Experts of a small language model: a variant of Adam for the experts, 214M tokens.
Below are experts of layer 8 (counted from 0) of a mixture-of-experts language model. Rows are named router (the router's row for the expert), gate (a neuron's input weights, with its number), up (a neuron's input weights, with its number), down (a neuron's output weights, with its number) and show model dimensions 0-127. Each number is 128 + 24 x the weight over its row's rms, rounded and kept within 0 to 255. Numbers have three digits each.
Before each expert's rows: "comes before" lists some tokens at least twice as common just after its tokens as in all text; "gets" lists some tokens that make up at least twice as much of what it gets as of all text. This comes from a sample of Wikipedia text that the model never trained on. Tokens count by the router's weight.

# expert 40
comes before: "1", "2", "S", "born", "3", "A"
gets: " (", " \"", " ", "–", "/", "("
router:178126137166107134116129107156099141094126098187179133142110098132104112111127116109125111154146126124103141214155120127140111126135089126138091126119126113147117133141174107095110130120116136130143170127138134106127088042143086150126112160159113107147115128122128121135133086118144144149167175138129121160133111145126097147144125097114114132102138140103106098089126078129112129132134
gate0:114119145121128142130158137105117101153154092114138141128162119139140117120149142089155178145160061151149142126146139140127114177151176102107110139114155115099110102136101116105153153175125081149120128121123162104113124133087171100136143121120136127140156070190175110139113117148172132085128148106116127116128110121136090133121122131117112093103178131108108133163111122126147126087105
up0:114146138145119131142108146112108109107111150151125101130097147081108152154106151120094112121111144116118135141106143088115149088157071142130138135128109096162126165130142145157113108071141163143146137123125077163151138105142108144115108116101148116114126163068092163091110150096103125160126114140115144127120148153130147097183142159134136145163101099159128135076136140180128137170145
down0:126126133166142132120183127119157081105176109151119102120137120125104090102132102128129139134090106133135106071113118095104153140146093160146094152125084132165154172133140139165124172126133124105145080138083164143095126136181112137161150115105169125143090139117127155100146122116103090127117125117118130137126203109141108113152134130139130098124131155122157161118139105116149123115152
gate1:098115126109123135147185137161125150117152071125120113105103137083135132145144111129111113156136129140143120132136142102141108152139137109122160130151130139108117144172130170110126141152163080106078126122146123116147157125096195122113105137107122120156123095158131100157122144137121110080147144083111093135111160153117134137125105137061155144091146086159150091183157108114140117131099
up1:102126118132113116139175145161139142114167083121120138106147148125144111143124093102107106163153129174127088120123097131094111137144147142099142134129106167079144127153160133103127145166142069109126115133155113127122142135084133145144108145108123111117107122154159121178155145115129118096174153093110119127133180176110115168146111111072119114102115069145162095160128122123146116121116
down1:093120100141139099142086133092129139110106147139133100114138130131128152106118185138156125096132139103159162134147145124154080132085126171111155146119132139097084162117131117111086112158171121182129134150144082113126108103097142117099143126135116155134107167139136100115126127088159176143109157114121114141133089090135145118146143101177098156163092145141109156106132129151083141150147
gate2:112141157124109148144144177074145067130080096117137122201146118121101105151144130147147144172107117129130144142112144160134151116105081148136122120079152108114165137132124127134114104133093098151086146111174172122133121131111111123124126203116121153151138081118100124122126143130086130151122144118134170098097114108155145117093109148117146154130159114121145114156132130129133128160127
up2:112113104093170074124151121185115157139182156095104131129177130113142111097116131117120115113125125081176092108127103091144147149117182099130119138145133154152131081137088138111159132133135159122143101123178157151110149154154131131127117083134134125125089165117156107152167133138161119116122093137116089135165119122113132162138149098138136122140095121137148168124101109121116141105107
down2:110179151159142132106110103119113136167116088089148060149148111160072133149083129126136130126148117103138131142138147115059160134110116109134148119125157144143122144140120132143099130116090079132177123098147133122110121130128102132111124105115134127112176150154128147112100138126119124162130132131161143174128146111170116139136117141158134081136128100135135137137153156140039130128100
gate3:098111142128116075153145111108107161168118109134121166165107126090109115113119166157149139127126087111148071130084117124146145106069158124093122119098142126106133114099140134152134176118102093158112117157110112145144132120139141133097114153101119195150141140128132148123104116131167141118099095122173139128099182133152129111124136134166158124140109161142149112136131133092148105165167
up3:117142099119168102140107122175152086135115140122147139168143114146145146169135095111119091117108157103149140125118109126094150165141134119137095139114114082156121175174131093095141106152151202149120149113134151182085148141117088099169126134140091080122147127125097122127147118138122117151127116167099110111139083112104121151127134103150097129120159130123151150094119128120101147105117
down3:108118118169179127132116082109138146126150114075143160106167157108149167137178104144152118128097148118118113100139126087144138114124163102105106160091142145132111137149093131120136174156132085148094111142109125128128101117094127124140137128125149133135101136113166070115149131141075149129115145135130112155089156134142107160142161151104111152149135127150082112135110129082089094167145
gate4:108162120085142116133130137150145107128177135094096100165124138132117130129178126124148122124104105099115126100106127120074146128139109136112163163132116125119118145118110169146125134125173114149157075090134126145152114152109147126136168106097123197119157094128126115173165142144135082087109083169150162128122126104139150098140149119132150085121135109169120152175143137129153134107144
up4:140112141120104166137137168135128127100149102150147129163062094145119134100124121125157144154137100134110153151142169084107093134120136140093137133116111131165104152120133118114114109116149128133150144117106110142174055111094099161130178117127092145136167095144161120156133111128125110112159125156108137148135102142137120123140120116128127110072103141171096128176159099165117087130168
down4:051173158118148172168145107125114144151136136081100147116141164111118090168154092119147129136130133094105147072116111093110189137153100149114104148142117094135110116124111151124119143131143109095133082129118170144135140159111128121155136112104108138127159135134142129119152141132092142084111110107134181146148153128099135095134132125118124117115134119117193113180144115137137122129119
gate5:138147113104118104112083145130110188133135120138126092116112114123149098117115115157107163119141138123101107132147116151117116151076180138149150146119130136114122150084104170130165172106103118133132116143104104085127166134133130129157125152117140162120109171105146147107107171139155138158099158118138171124141142127129160097108177077121177108107089126112138139159152146072121128124092
up5:109155154142073099127094104138132109153111137124119094159141159132090127137084128146120163083120087114150131129091142125169124096148095120104081107147145159095133085131145114154095148156107119114175144123125148170098141119125162123170098092115129152109101123129088090155140130103125103180145128145142111128165085122144124152135121166139112107164117138160138145109124163131126110153116
down5:074137139092150148118178121118117151141109132142064148109177147154109110107131162140105084132172119129088138062115152143162136112118085145113106116143123131138168137142102103148144127139119148115105151116104166148111116151136148181134151125117178127106138095166145102150122165107114105134098113124153122144096114109125166125136117112125141115148152129129069106096140134113169142125118
gate6:125142174116138141131094156111098117147147166121133077170143119117124126145105126124095141107100126105142133131106153122106137142159106111080110087148127169127123133125139144117103142112119156176177121171132116138127129117150098108140162139148126119169088171059128112110127125109123147176104089157177136137091100167163131112153148117098152171125124128109137161132116169126107136112103
up6:132133138139133217111127148124081121154153174138159118157135125153119108106077127125106114101125145115139112153139156100118122168144126103119083129152099154162086132133130143137061143139125174168127124110158094114159110093103119101104097142168132109152111122138121095080122115130120126158132130161140136148088110147162157118147093155115111117152129129148114117095128159114097126123147
down6:142153088137134111173129095107149184107149145167157155126077100156134144120145141139143142092128170133146150156111096116150085102123120159143142176091140132128118139131104096132156133145119138105147123134099116098173105109104130141162119126132092089108172145149120107108131144125152149123129145171081094161117144124094071151114121169138095119121095110118135122113098129085123126153141
gate7:119113115145101112140168121117116094196107118116159175181098157142134123125148141109145079130131131130139098115140135092105114138126159097139097115143104115135108136115119122130114122131134178182105163168117123155135089120147152147146081104123109104126117094153143113115111104122106148101136138134191109133109122147136104176176074149095149139111166097125135136119109135136127130172153
up7:097123133148098147141180107135116137223127105118129160159148145151128116147119150132155107102134124104110093123141143100120125111156141123139122147170085147123075159088105118132107141162152167147126144097174121107105121122118158155118124128107084168157106109167130114089133113101131110103112135115145131134130159128105131136162094109127130133086184090135133175135142122136107111130140
down7:181116170129109132071081167127114091086140133123160105136135145110103142109095156129141106118145180131123185175107158150147135126102099128132157114145126143102113130169150097124102151123133151074158165147127119126153130093143123134134115096152150072151105118140167131114111122095135124140102162150141090167124133142150139116104094132120140139163140112143106118143137132115138076107123
gate8:145102082128138121102132124113149136152152090128095167179149134134118161133154110075146118117128086153156145113159114109178087119194164088144138101104144129147110138144124120124147128123102112093124124167110153094111119141115107133111106111151144115189153068158141121118172126123116109099126103114160151124126115141118132101169119110104096108106141146121124185155127115139152128130123
up8:145108131123143143133114129117140162132151087138105131183106129161109097154145114158192115130129095141127155113162153109136139081147187113097168116104104080117143113134128102147150125139112118151167115124123130081077120143120154146156117120120131094152128097148153164161135098125092130080091092144174131142109136098148134077127138100097139104106152138139131150157101111134139122133134
down8:143082148159121165078122141125169122109133104149134100109113150115133160157165144111113155094122132107125079196131121103169099133149112117091154128118148094110122117100133114117133158150149129137113165127168121108132143096114135130100137069118129104149132162111119150138106153116122163095166091177110098122128145109165165120140131154131084157170097154128118113129116131111129123117085
gate9:083164110152147133163169114122134136143140138114101127100138173126128104192135131135125112131143119120100123108125121112108132121173140150153145178188131121115084144122084163170140146184181118121108091121149148142087136155122171131128129125093123112082120094157111148107148132104143097131111099134122178091142156129133127119128108169127123137116123086123131093168128143113112147141122
up9:136124136159097158136194104120104140119113131166163165138102110151128063139109129140162135152174126133096142162164155083135099145135116123120087157165102132163085130181127128128114135141140149131120158131145114111101099087127145145103126155139093105105117086174094129125143098117135116123154148125114149147137137134152127142144103133116122130099116122125108083121175108115075102147154
down9:095151127145142145162131089183149145145163113116109131127117164105124141156151121137126140181086083092122132081128103145105148127118093143121168157134097107103136122125141156138125149133144094116103076132127162155105124159112135109117133144091124150115138093141103122140135129164142134104155116127115169070116114104110108134147152126138157075079150079132150124156133138099132177146110
gate10:117159129121157153125145114104144138120144170151132155102172116152141094151154091097111155120118131133112131119151063122143107137160140175101130153121121130133096134080089168120120118142147133154126115100127109122094178130140144150106155131111117174107151149141147102108097126133158108119111175095109208113120153134096108132151133090095139107121144087136150139163175133140118121118114
up10:146142111122147165108138131134140130101135178155113166100161111179134088120137087109109174117135157144126157126165068115117104147154123162096142145125125110124087126082085138109135106150127148135135134113125121139116168129147158118085162140111150170092154153130126104098116117130160104100117166102101187110097157113103110133148114091116093121127149121156159133132167117144116108117108
down10:143131123109114096125095172146106128152083092117135118156118094121118100108108134100099153170160115159143127185114154161108130150108165084119137128152117130162108130126147148158117146092154084150136118107138081139135131117147089140167142144112109138123132137108154148147100084104133105144155139130134126122121146146122144191089125126093171134108108115128129088164163140164135069110136
gate11:090139096143103156149153133130166163123135111138127132110130129129154134104149077119160108125143084143139134116106104135113108091134116142063108116100146146161118167087157113145147131161142078152130114179154126152092138120120095111142109081143154109165127144140092112088141156149125123102100150100145142089095146104144131171128105088099122129086147144111127173157145122104135126109112
up11:133180141145111123127138075116170140145082074121127112158125127122109102143160147129111134109143107156110140115122123152151126088117121166102152151120138116134156132124134142144118124109154060123127120183103137064148109133103145190122105146130127121131111089147125109140120161121123127162090135093134162134118134161154138140109114136071140143106110112107151087192115141144132119122093
down11:179114127117134160143130142127099109115100194098110118090146150136152184113150136108133160150108150138127113156139086120127120150124139119149123138124139099107097097091105165111089106133172173134126117116165136117130097121086098103133172150137144119129150142112109111129151151165097133118141123100112077101158145158119159112125129129191124118153143105115145112099132089129099089147160
gate12:128105107112164097114132108089167097106171142111099127149116129130144115096161172123133172077081097117128153072120102146158144159104152116112150087100134163122148163150127129113117132144129127128138104124106128125158148137160144115130098120154154100164155162159107109159125137150123117163089102136093114135136147114108140089121166119113127134158118160144151138127117196124107109124168
up12:139132094098149120136138118150156112144148158091133146136191141126119127166141065128092115151119132092141089119107101134100148119152104139168091151167138091133156112098128132141143124131129135109092115166138188162076097135121119129156141140113118107076109123121111119100158143133105138147141114092158161106144149149147139171087098135159124125161133129101151124110111120105142149159089
down12:175099114130106101154107185142103107146124116163149149134116103132112141115092141128133161134160107123144101205119157100082103122111123122142130142110118100125120107113128121148152085156127103160150184101122099086109104088159069137118145192151116120109129114131125099110142067110140111154148144098159127124159133090124152130120123125125124113131137161146123120151146117148140147140146
gate13:142125153097151136173123095108129161117180111104107120131157128089110102150095117113125124155071079123126127099138124164174153106128170142114130130120124142115154117134131172155158153106137130120083098125128173075128126137163169149130089152133132089092134183113131156156121137143127113140112107121100108115122118160098101145119181145104131147149112158146157099145117146137114136122165
up13:105143164116139153140148136098141115129140147079122149122181115108131102120165113069096125174082107126140096109137110147149138136140182129089101135122105130130156110118139164151150151122139118111094111111119120103083124130189173163148105157164109112113130143141147199140085111160139125115086100096133129130112122126083111145119131135118146177133157137124127127149117133129117137143146
down13:173103151104136124116152134133137108146175160153132111104128112140165134134125118112124139120132160116087186134106123147119095135155110092119136139147086117152097130131122136123139129082138129115128122121101138086129153139192123114105097082171130114184137137066105178111119123085146160126109089110107152185115125127120144125087152155140127093170115122110139132119157137155109123151148
gate14:092123122129139090179125174121118083153142124139122140116086133103126139172107138149148092174126062110151100143115126111093130140145153108107137089121121106096149123136098129133149135115123175193119167125149164151121113134108113095122141148129126133131171074111102143116152124129137103115130095184179127129106108130127111126106136168116148098095140125114167085122135127100134126136146
up14:116140088126153053148106163112124102142124131137133122116127118123096132172106138157151081135134088132138093138102127121129134125146169091122127086142122102115156156147103109119154150139130190182127149147138149129111129137118087135113126159126116144142159102139097125102154102117119119146131090164179125130108135100130111106107102162111154113097111134116183068136155127072121124124123
down14:150137128101074148098135134111120130143121122106138151145123115154117106078153173181158091128146163161119143157118104122126072149116166151144085139117126137121096152107106101115125135168143139083094177130123100099124121079147110148090135133169153152158075114150147129152107154088147159132118133136148150131135106124142151119115115129104122189115158136129101133122087124108134113125140
gate15:076139116109094120098095144089126167126126160130109087109093120061161091140120115133151136124136136168128171124127122165132113083170097134122128134164114120113140121135122152141160145136115084119133126139142093116080155138132152176119114103100110140132145109101081138128149155128147130135121144114160154145120109166136131138142114064118135109115115111164139122152158154147144119128056
up15:154139117163144144140100132134156097113112087122144129135177161182111139139138107146110078147109108118172101127113162114156144112125134144145126147062162123160145105108121109125089079117127142120102123149126156122166119131097093108161151109130145124154137097139175125140097122167109102122167128134092098121144139092109108145142121185120119143120117141089122124087092107134120141129181
down15:125131139111167159093106090146119111103148124146123107138096120101117159122103143132136107128115137159107141042109097139151120115104142132167131122122121152108137116126052184130122142110154143156084091096131175099125131131133136119132177140121134176115166117115151123143134145130133084153129114147145147146144181118124118096152138139118165091158138117153112110095112136085119161128141
gate16:084149161130131101107106138142129127129163131085120047115146120123137106120131154157138148122087124133154133131098176127145132061112143128160136125126125124127111157109095137149158104098107081122087126141150140149158124130134115142139170141096147176154138125086120092153138141130124119137136186100161123147120068151088146158076128145114129137099100131114147118115125164130128131124139
up16:150123086109145129145115118116149140150135143159106166175119165128099142160149101100097119111162121102128139102138062150124134194130108135123132113139140140108145084133132125113128157147131172112174113101097146131104130129143110112122075103138123114102155131132145144126117123133152104110109061164122156111144195104168111109157131114142147143162155117157139142132132119101109157172107
down16:085161147115134120143110120137131095171077143121123099118157129099099105124139126089097111090171090112117102093147113140113170132133112123112167119142113118133099084146079157149124162109141129128131091134110161129104146160149095114145135135129135138123171179142142138116122169117088096116089148096145156184142167144128165122109126112117135112132168138136137155147105107168134159143147
gate17:155115117124093147110149137099110149165085094164125102123093116132158085142100180150072078095130171107150131122139146135123131115128123107123122129124134165142132092160146148134118121120159083145127122185148103108146137122123146137097130116156166085103088120179106110132126122096123146114108120152119111132116102157190108129153129174126093140151105119137095122170124124159130139143140
up17:118114157117123127116121173110145118091134111091123075158156162125081171137145111144203113140117144126157132130103112124138119093152115135123156089104133079098175161113122113135159111089075140135123132143145139160081153134093085154167141133096121141111148123108102141119138147138111135121130103127126124119141106128112136140098097130084138144105159103169117128153101131180140109155139
down17:108163114126146169116150110145157154103151108119136141118112157176145104106143132140107099167106112114126138083115115097133102145127144099110125148133142122113121153152142152141123164107149092166097114120117075151170109103124150124156125105120160151102098111119114107144131137163117097152165158152140136095109094143075110143198165104127125112130133130108114100129096109079186152128117
gate18:101132107132179109125095124109115126100129122128130142115137089108117100183152093114101115156102119125100119128146115135129118125149146117136087149141108095127155144087111124142131163157144144155083137138169122146127125125115124137124074164168104109148145078152093119127159097139112110158122119148196167126135106127109128143095137134109159168117156129089180115148145145089125130190140
up18:155147161115126148082122103087173118103138087086114114156209151164143136172137132079118141129100157117165163094133125122163143146140120126136140149127160127135193120107108097109101101138117147110088133151100140141158132136125106146119111097121142120135088120098134147126118135129120145093105132089128109126155133124105082119159101134124129144135132152135158158119064110124134120129159
down18:126143134154150094103084167140146120111143182178113086139142155136092092137115148107115160115127099107112161121176104137117154097123133121152107154130107101173115111111088135149118149141139138127160141121125145141162150134120102106102129114121141133138200103116101118131116132103155125131126118134118151129128115117100095122117138052166120093134141096100155131096162155132091131183115
gate19:126097076149091133133119147124130132141153105159138094127103193150099133176110116100105081112120187087144130124136126088116131126189126114151151148142137153157154124112117155114103096122130136123131120173156130122164113114126134117114165059159123105143137114095150138153125153149147133103125111105124140124148143094132118154126149127087135120121125149124128124130077138109138170135063
up19:145134167124131163158165146117120118165111089137126133123140146096124151093061164147109146092146140124131120136106163171165112101104116145125109076097145122098146087092126119102154127152105123104150110137110130139142136133100115134165095172134117129152080150161160088136059144126120114159114131096110129137163122128126123111136104135154129131107111160133105117182170130138121121163140
down19:070085163106169145136145146147125172114119094113100136152098153132174124084143107136118118141105157104154115095112132109118131129113103135105114083162138152121159171124152157143167116125136106109127086114139139119122089159160136138103149106150116167121112129124163142101160141142126092135060134149116081113094124097150149128124144134117110123097167156147130116144138143145150158112172
gate20:142152133126138094126087132114122134089137070138115086122119128133087110171109126145134146084111110137129148158081169159153139105141132121109154123132131141091111114137139155141110179112126142109104133198088113163151139139110140147086132093126183112135100132071130115114103126072161119141173167133102143157115111139092124130115124146110122126119090089150115146138102134126127107124118
up20:104110116140112181135167127130130137162125175127131163130135144105178133087150126106123109149145159137115125107158088103101114141132112116135102136136133115157161155130116108105152074144134107164147126054146141095109120123130103114157119172137075156120169105179130152128165132169104134106083096131125135104133155120163146126150139102126120141131192150129133107140160122130127156133132
down20:109172118093141094109142136145164112155135112140130147116098134152115121104139103107131110129151134131145121072112111149121191138156146178114138090135105172161178090127116173121125149152130169112088059128123128147132108157119129101179113158133123135131130114116136135140163173116096094106096121141124138087103079111120156151138103134128127109115151134099109130138123138130181140121139
gate21:105165141097121141121092118101132147136145118129108107099082106095132090129117125131143176108107135168093183120151114137112115109111088092106127138162141127155155117134129146160090173109121109126151122144134139169110144137105137131088098132123154120075125090121094072118128142137112139160114136124182165132123111141115172097106102146093159118143173116135139119113152177136157120147102
up21:128141115119133115115123098112115148149136160132134098093069109090108125105120138157142159103118139177064175124164121124123103100100084119082141133147144141160161149127140153158102175131127132116157126149115110155128139118106149151069098131127133108083127098129130094151096123102132148148110127133154149152095128143143169115116117133077170137141165106136117102147167152153141112137101
down21:134094121145094139177166118115146136127142118121119177098181117162139108141151126131146146106146128126143111216156147131105093115164108117081116127123119086129135140094176094132126093111098130123163184161117106137117100152124126129124110126149150107115109143147068135127141135136153161151122122134111117102128127090115108139105109110109118160135114127129143173156143068119132132103099
gate22:126117102129125096167142130153135113153146127130121173106161159110087081131134127145100110117139072098145129121135082126124140132080128112134115148104105143129144141148121160137112170135106096121138143137106154113124168117149169165173133148153138136185117078129148069176117126122104102102103125117121140137138154100114128166142099111159153151123147126148127157178102119092113094163115
up22:113131152113105123123146098105161164089144155158139106117086108128140130155126099115144119086160171149098181156121126132115139136159109099096072136129152102158152120117146143083142095135157144167152132130153085148106131105119126102115127095171071106140100139147089133152107121171148135133138113158102157144126085150129126113136155134155089111139103122162146143105120152138115113094095
down22:095144127140145147141100148157130104140159117120131141074108167128170079126150093111137109164093124142147159105128113158111164149089154110135088125140142113090181133138137147120091149116116110116124099119135168157096132125114133137141160150115109162136104111120168097151175116157106120083092136131172129093116111124108137112155101118159121123106148101111104120139137092106184152090133
gate23:090128060116095126116146139129142109120170084134130164158120152122109137174109121080153125169140117155134133127115118155098115128120118119082122143115119079119137138135148108112141147132097130164115141161134126175122136127148098129122106119137125121168153099150093154092133137135084119170133125125096174110109141088074139184167099122112139135099153130167147170116155130141134120155122
up23:103116044117130111096141121128166100102167103137106160151149142127133134148120102102174100153135143145114126128119122150109122126144091124087099117117151093138108111139141113124134155140116149143131139120163126172113162141124113129129095148103150109115177145119081164092152090135084112119137125128113141107090167085108145140135103101121114147113165101171121191113134116129170108140112
down23:129128125111065110137137185140120116125138113133126103107168120115134131137135134131155161152184108145123173148128149142120105104136142132117112110126097130142127118093167128142096127164085139122140166161111136131087113142185150123108107151137115072141126169134134130129105111130143121130106166148083114121112135113141157153151098062055142151141102120144112138148094137150158163100124
gate24:101152145108164145126141149125132118192117156101086123138140178156125122136116118142136152140131119118131116111095144156120130149125117153120122093142105101079150108120103143133117151110164134118137091054118131147080147171130152115139098110095169188109120096166131144131126143096123089107127109167163101113142154129160126086107112151173141100142135117148131141169123145136136169127107
up24:117140103104107066122111113117127138107152105109115115115163126072122137173143167121109092103098094126129107108111105129112155075117143119139141162140137144122131150120106151148171143140123090150142123183142145113134151146125134147105112150120109141167167173083112131102128133159131123133090120103110174104102140129113150169131146082097133129166154115111165140132140172127163120171105
down24:184119150121083139072087142123135131119101161130140124157137127125154166078143157141156119110120140148122098161163138114141071097138152141173094151114152142121108127096134112121146083123111159130132165087153158084158111113140131127107153141147110076103108119136123130113177104152130114173140140129132152115131124122166146115099122151111099147114133121114073131090117150166122124126135
gate25:099128122099146072152124138112119095157161137090110095175159136142097151135150113108096130105117145135165121086099112148135137109100141114155144103123116136117133129150132116098150141114101109120140098184116147154103113173186122097132152116133116135153107157096147099114085145138150152134096110089158173148147112141090128132104111122142111131157114138114203161107127171125119137133124
up25:130106138129086134130160134120089128113136116157147138123103097100099109116096133143145112145172124179149157177104185107148081082129123112112127130094091132146105129147137123101145116078105105131108172145137086116140116095128119159124126136149148142161102114073105118136114129098145123148162172157135163161127107158129120151161092114128110169098134126104139133113149076156133127124146
down25:058137148110182118150137118134139138144153124102101096141136158117112107146139122105107121111125097150151148038110127151099185143107129124127147096128115135145178119144112134116141176099116135157129056143095176169107136201132135105148138125106116159122127118116135131138121141123083156109108132098116151151123120144108126102119129142149159097113150118123134119148120130133119115123140
gate26:123119130115109104110093105101132140112111097140124057121109122099149137160124160099064118067152137132089147147106123157151137115148126124132104122163143151139137131070126151128168149153123126120159149158126084110134140113130153154136088129133163107152105135115129160120083136101161141150131133166114095145112101151127079153137129079127155151163113100158126128106133163139124146125082
up26:128122140122127126113132119122121107155101120135119097141096121092131125179127144068060123061136123122099133131111121170150140140139108152142082157148102161100125116079132160154157139150113118113159154155103096136140128101105143161135060115139141063140141124139116162121125144099153158149133133150131102131115103174157109161138123110115156125158117119145118120139111158135139129175109
down26:115071148206132136147151092088122142161122139108122129131144137126130132118121111166146113115148139131151133205146123111105121141143122082121116128152144108128063157143179084126121074139090105131151166114149140120130144114119150158115132093097108119115128157135117119131102123105133159092138145132121098187108141105154132130121145113138088118147103136118090146116119137151093110155145
gate27:125119099129100135172132163123158113154125107128120090137096163148131069153113109114117065151138151121162100133119146178091144146173159149107114159134105102121158103089111138133122116126151155122107115113158127105154146144120147108134130116140127137099138121119097091174190150142134094129126087139114127111144139138156110147136179119149094164134111096131132123125073082131119164114135
up27:082103089123117127153138147166142092153115093134155103109117155146155114134147089084162164127143137114151121105141101151104137175146174131130128169146115166135156138100145132104127110140077146169150140124177139118126130144102118118114123169153145098114126110144118105148174165156112129156104093114126128102107105114105143182145162108078115128110135094098129110149111124096131137090129
down27:125129094128140118089110144154143104123101111154181119152127107118135146147089136122136124090094063116150119162109138117165110140147147145210141169106121158105127132140134085122087115130113133094125172104119127123150090063137108104110139109132156116135134151120122165133150124126123095163180107119137133108143130164131147125165101142135121149136129087147090111116172118156131114147115
gate28:089177151089142105124135105128177128140137101116100111121127177112148099134120079138107130105145145113147137106100112165120157157123140129134143170151126105121155099130118142157105155139169127130082108076124120173138166159123173103097122086079142167101137115119094124131130164128127098096127098169140110111142127120130111095099127159131110092129164104156159145126117125117146168133129
up28:120142114127146123132102153123117115134129167084113102115185119092119171151155195116139129134101105132090092103106130109123136102133121150124168084134145118099132181111102148147152118150142108147162087143133160087090149148126125125119135175146140142164117150126159159079124124135138119138087118103149150093110171121134164129114115122117169140150110106089133106164143154120147143122087
down28:156083115155105143089119171120129122141135157140141117130155140180107154117127154130134112099165152092099103169188170109147075095166138102175122148147135106138110132114142103125099110119076137117139157147152173104145117112117119096104132147153116105156106120094102173105139114127139151150155132136160155141129105112145117121112110148138073111138108117107090159102127143128148114150125
gate29:146114097157092148172134135108117117133110102136115138150138168139098146165107140163116133107103129065163114127111111164123179091118139104137110129107155102116176122080091113123135110144135134107137139125163137162101135133151138119148121133111144146110123184100173095111154149120140119194126129114083124108098152113119117139115120102162116187119143168120151157095091139127103133130124
up29:130127125149104115130185126095096145114078181149155179072117122155160117127128134150095102081142147112113113141122129120117153162132139095156115141163110145138148129120110135114157119150145154138129130116077099102080153108133177118135124089148143165139114141135141187083108106134197130137143121120104119128077137147126094124143107151163132129141120132122116122101115113108103136101134
down29:147109113168109099143152127147153133135149120133164149139100166162131102127131093125145129164112169111134134112122142137152108105128123159125097127092137117123172125131140106116099144142151122127104126124140128122172095107119128142133134108108120122134123126093107139124192169138165189103118140162136109072102112121102086124132092110129074132121146118106189136108119126064188107157140
gate30:100159087150151099155120103093165160162138085102095123147126151139119101164150113137141160130102087099126091084119091168132159139125137101118142155160134089113128117162121157129132153144142140128147091130114172134047112156146129131108138135093099145131118137154120104119119141164153161121116117116114129148154148150109120123126121124180112101132155164169153141103105157106102127154120
up30:137138142098169116131115112132158098147152143083101128154179141133120147129154149127104147104085116076120108090114079155118172150104147128138151095150148139112145137117115135136148126150104115116160097156090160163124117155158128113140117116118108104126123201093148147139142125105144151132097109102118124098118114133140144154090160114136160177175150161126147153126111185123124135130098
down30:176120120104072145125123194135097095151103121159141130128137090138150140115106116117136140136152129123129099220151158104146067088149113132148115113123118128105131103130170130100125081127118140110124198123149125106124141093158107145112130124166161074126132141123123139118116107110147120150136133139175117130158142135146131137137121137084091150157101151117126149112141114140148129107122
gate31:107160126131094106155092151139130071129164140110129095135141164108138168125174117117149131091115144126171150124083141126124132120148124119129144122151149140137142116178144156130122125123107103152105122156100157121151100135116106085103117134084158145112127118149118142135164110099101111110160088141145118097143151078100166141122134166103134100169098039140106142131130120098150117138125
up31:151151161137103150168144124141098127135083105128153134097085119116140141138136148134095101132125108149124112127127146078053120148118117119111171163131117149109141133172136153171097113126159130136172134116102133120106132125117170129107138101172099138098077145116098136099143132131133141109125158139079161129102132156160118099190144103148145076095104129144130104148108125142137110100110
down31:127148172146121155100148117113111147073144142122110167067123181134121080128145103164147129156133135142090130121129177113144136152173084151162116137169154101121111161123140121137124127121120128101088140128120119129135136139074178178179144132122125128117110092124130142129149113105101100097143130147140098097104107123121149161121111158106118120118122110147114102109122140100163108091085
gate32:105103117159139074139147111092139129147157122108132146125147125125163121144127157126133096149106115105106131145148061132108122182120164104125115150143162120151132158154095137156140114150127131136134118188130158118104138133130111157081112117119088160140102166112139169120155106155126146142155127113085112119105100154115148159159113081165121111111162145093097158085131164135106118089139
up32:109149108161149068127116112117123157118119093114112134123159141154145112099130152110142126109100136090093117126116155125118124163108144097099142115131155141138147150158132116189116152146092150155167110130150153107124131163130138144074153144059115184138101176086156171130132114134150145125127113108093105129102129118130166137131113132148114123105154174096109125091143147146122125077126
down32:120061138148126099167128117065125114161132153093091131149127091159130156108122179169145143119095142132145149152106089067085127144122161092113172127130162114093157138102108116114118118134146082125148164113150108121135127154110103110135092148138087131135134164103155122155118112156132178161100105141125130151120125126115136131130151110147108150136121136133146126126107152119148105178136
gate33:121148169088164103109134133109167134145148113093107137150178142144140112126159100129090150089112131082145136103105089151185136140133122125090114146179163127133137119158112146107111134135118188132084103138146161162122118129143121111090125117116086127159138105138129084100135130165136131139124068120152121119182113145121112076125109112121124150136145152104160119130098152120126128103145
up33:099132152121106146132150148148101118100085149179141123074125107124149163074128125116119149119146142108163153182096177118116133132087114132104122095114099131132107155132153143101143141115146120158114143090108076150130138123146113125156193097133144167156101112104113138098109161102151119092147136152130145160107120134126144133120110130146137117088113135152111168122124066132126123082117
down33:069134128094158123145167117144153111113121092106120140125114133132183112130172102111116099122118079142150149074116134136117143126109126124083116085118141112143197138157114162090128140119164103135116113115105129170086151169146147124146108128154120166143109132093145148140124119169096135093104133082133160128131109125079171133120136147141136107140159107124144125136143089115142149163120
gate34:122123139123163089110158073135139166118137176092135098152103148140148155148158129121132121131108149073139120102146101120124129168161143088133118157160164175131153139101115107128112116124135155135127114147116133142151118155125155116159136084097083130108134159125153122124095106167135138125107119108124125134158116142078109120146118166107139163114153172106140153136085193106127124087095
up34:124134186147119119107144127149086149106118113156133116107105146175116118170073138109114117168143154118109129144152120130117127127159106102124109162162100154102089080097149124105105150137134143098111152176133118169138141126103126131149142122149141122069137105102142069154106090105160134126128136094166104151124119111116114156109086126110100100119080166153154138121157137121110132135151
down34:104142145145124131141117127147188128131115150156157139146125095179081084140123103109147133108100155125131152092144109125117153166135154136144176095144128136147124079146134093145097138122079155148148062154117131147138115126104136157151113140134126111169110119153140126125157174164102150125134118100139131096134080117107102127138085135133120111087149120088115123168106153124136162126082
gate35:116133138089148129148116104158159112161131128107115114096121151091102140161169133144107116132140119151119097096126146136112125154122148110155139117097094134097128140124051135162141151135129076148088106143111141146128120159132148130122138112090143155161130106070138140105138172141136088096109135116122151091092144138156120154099082097179159147117156086123152126140133148151141171142098
up35:101154113115129125126109149104134110129122158121104119093148162112155142151108140113122139108108137109119132101075098163137131122148088159125137136151150105111144115116141149143124144107151158120121103111142121163137189152120126087107137084117136141071151137180102099115125149112138126116115062151147152100144142135111156075142154207120114092171111104155157136140125154136159142115114
down35:130055095136101080101093160112125109112133124111142148127139143159169136112114164126133134119131157119159129177113114108160102104104146106122139118130143098134101147103150094109099096137120130132146183127175088121182123111122096143129107080131092123154118168138179111110106121148142180150162126145147105109119140126132109155168109160140112155146147123143100100114143139099150114131128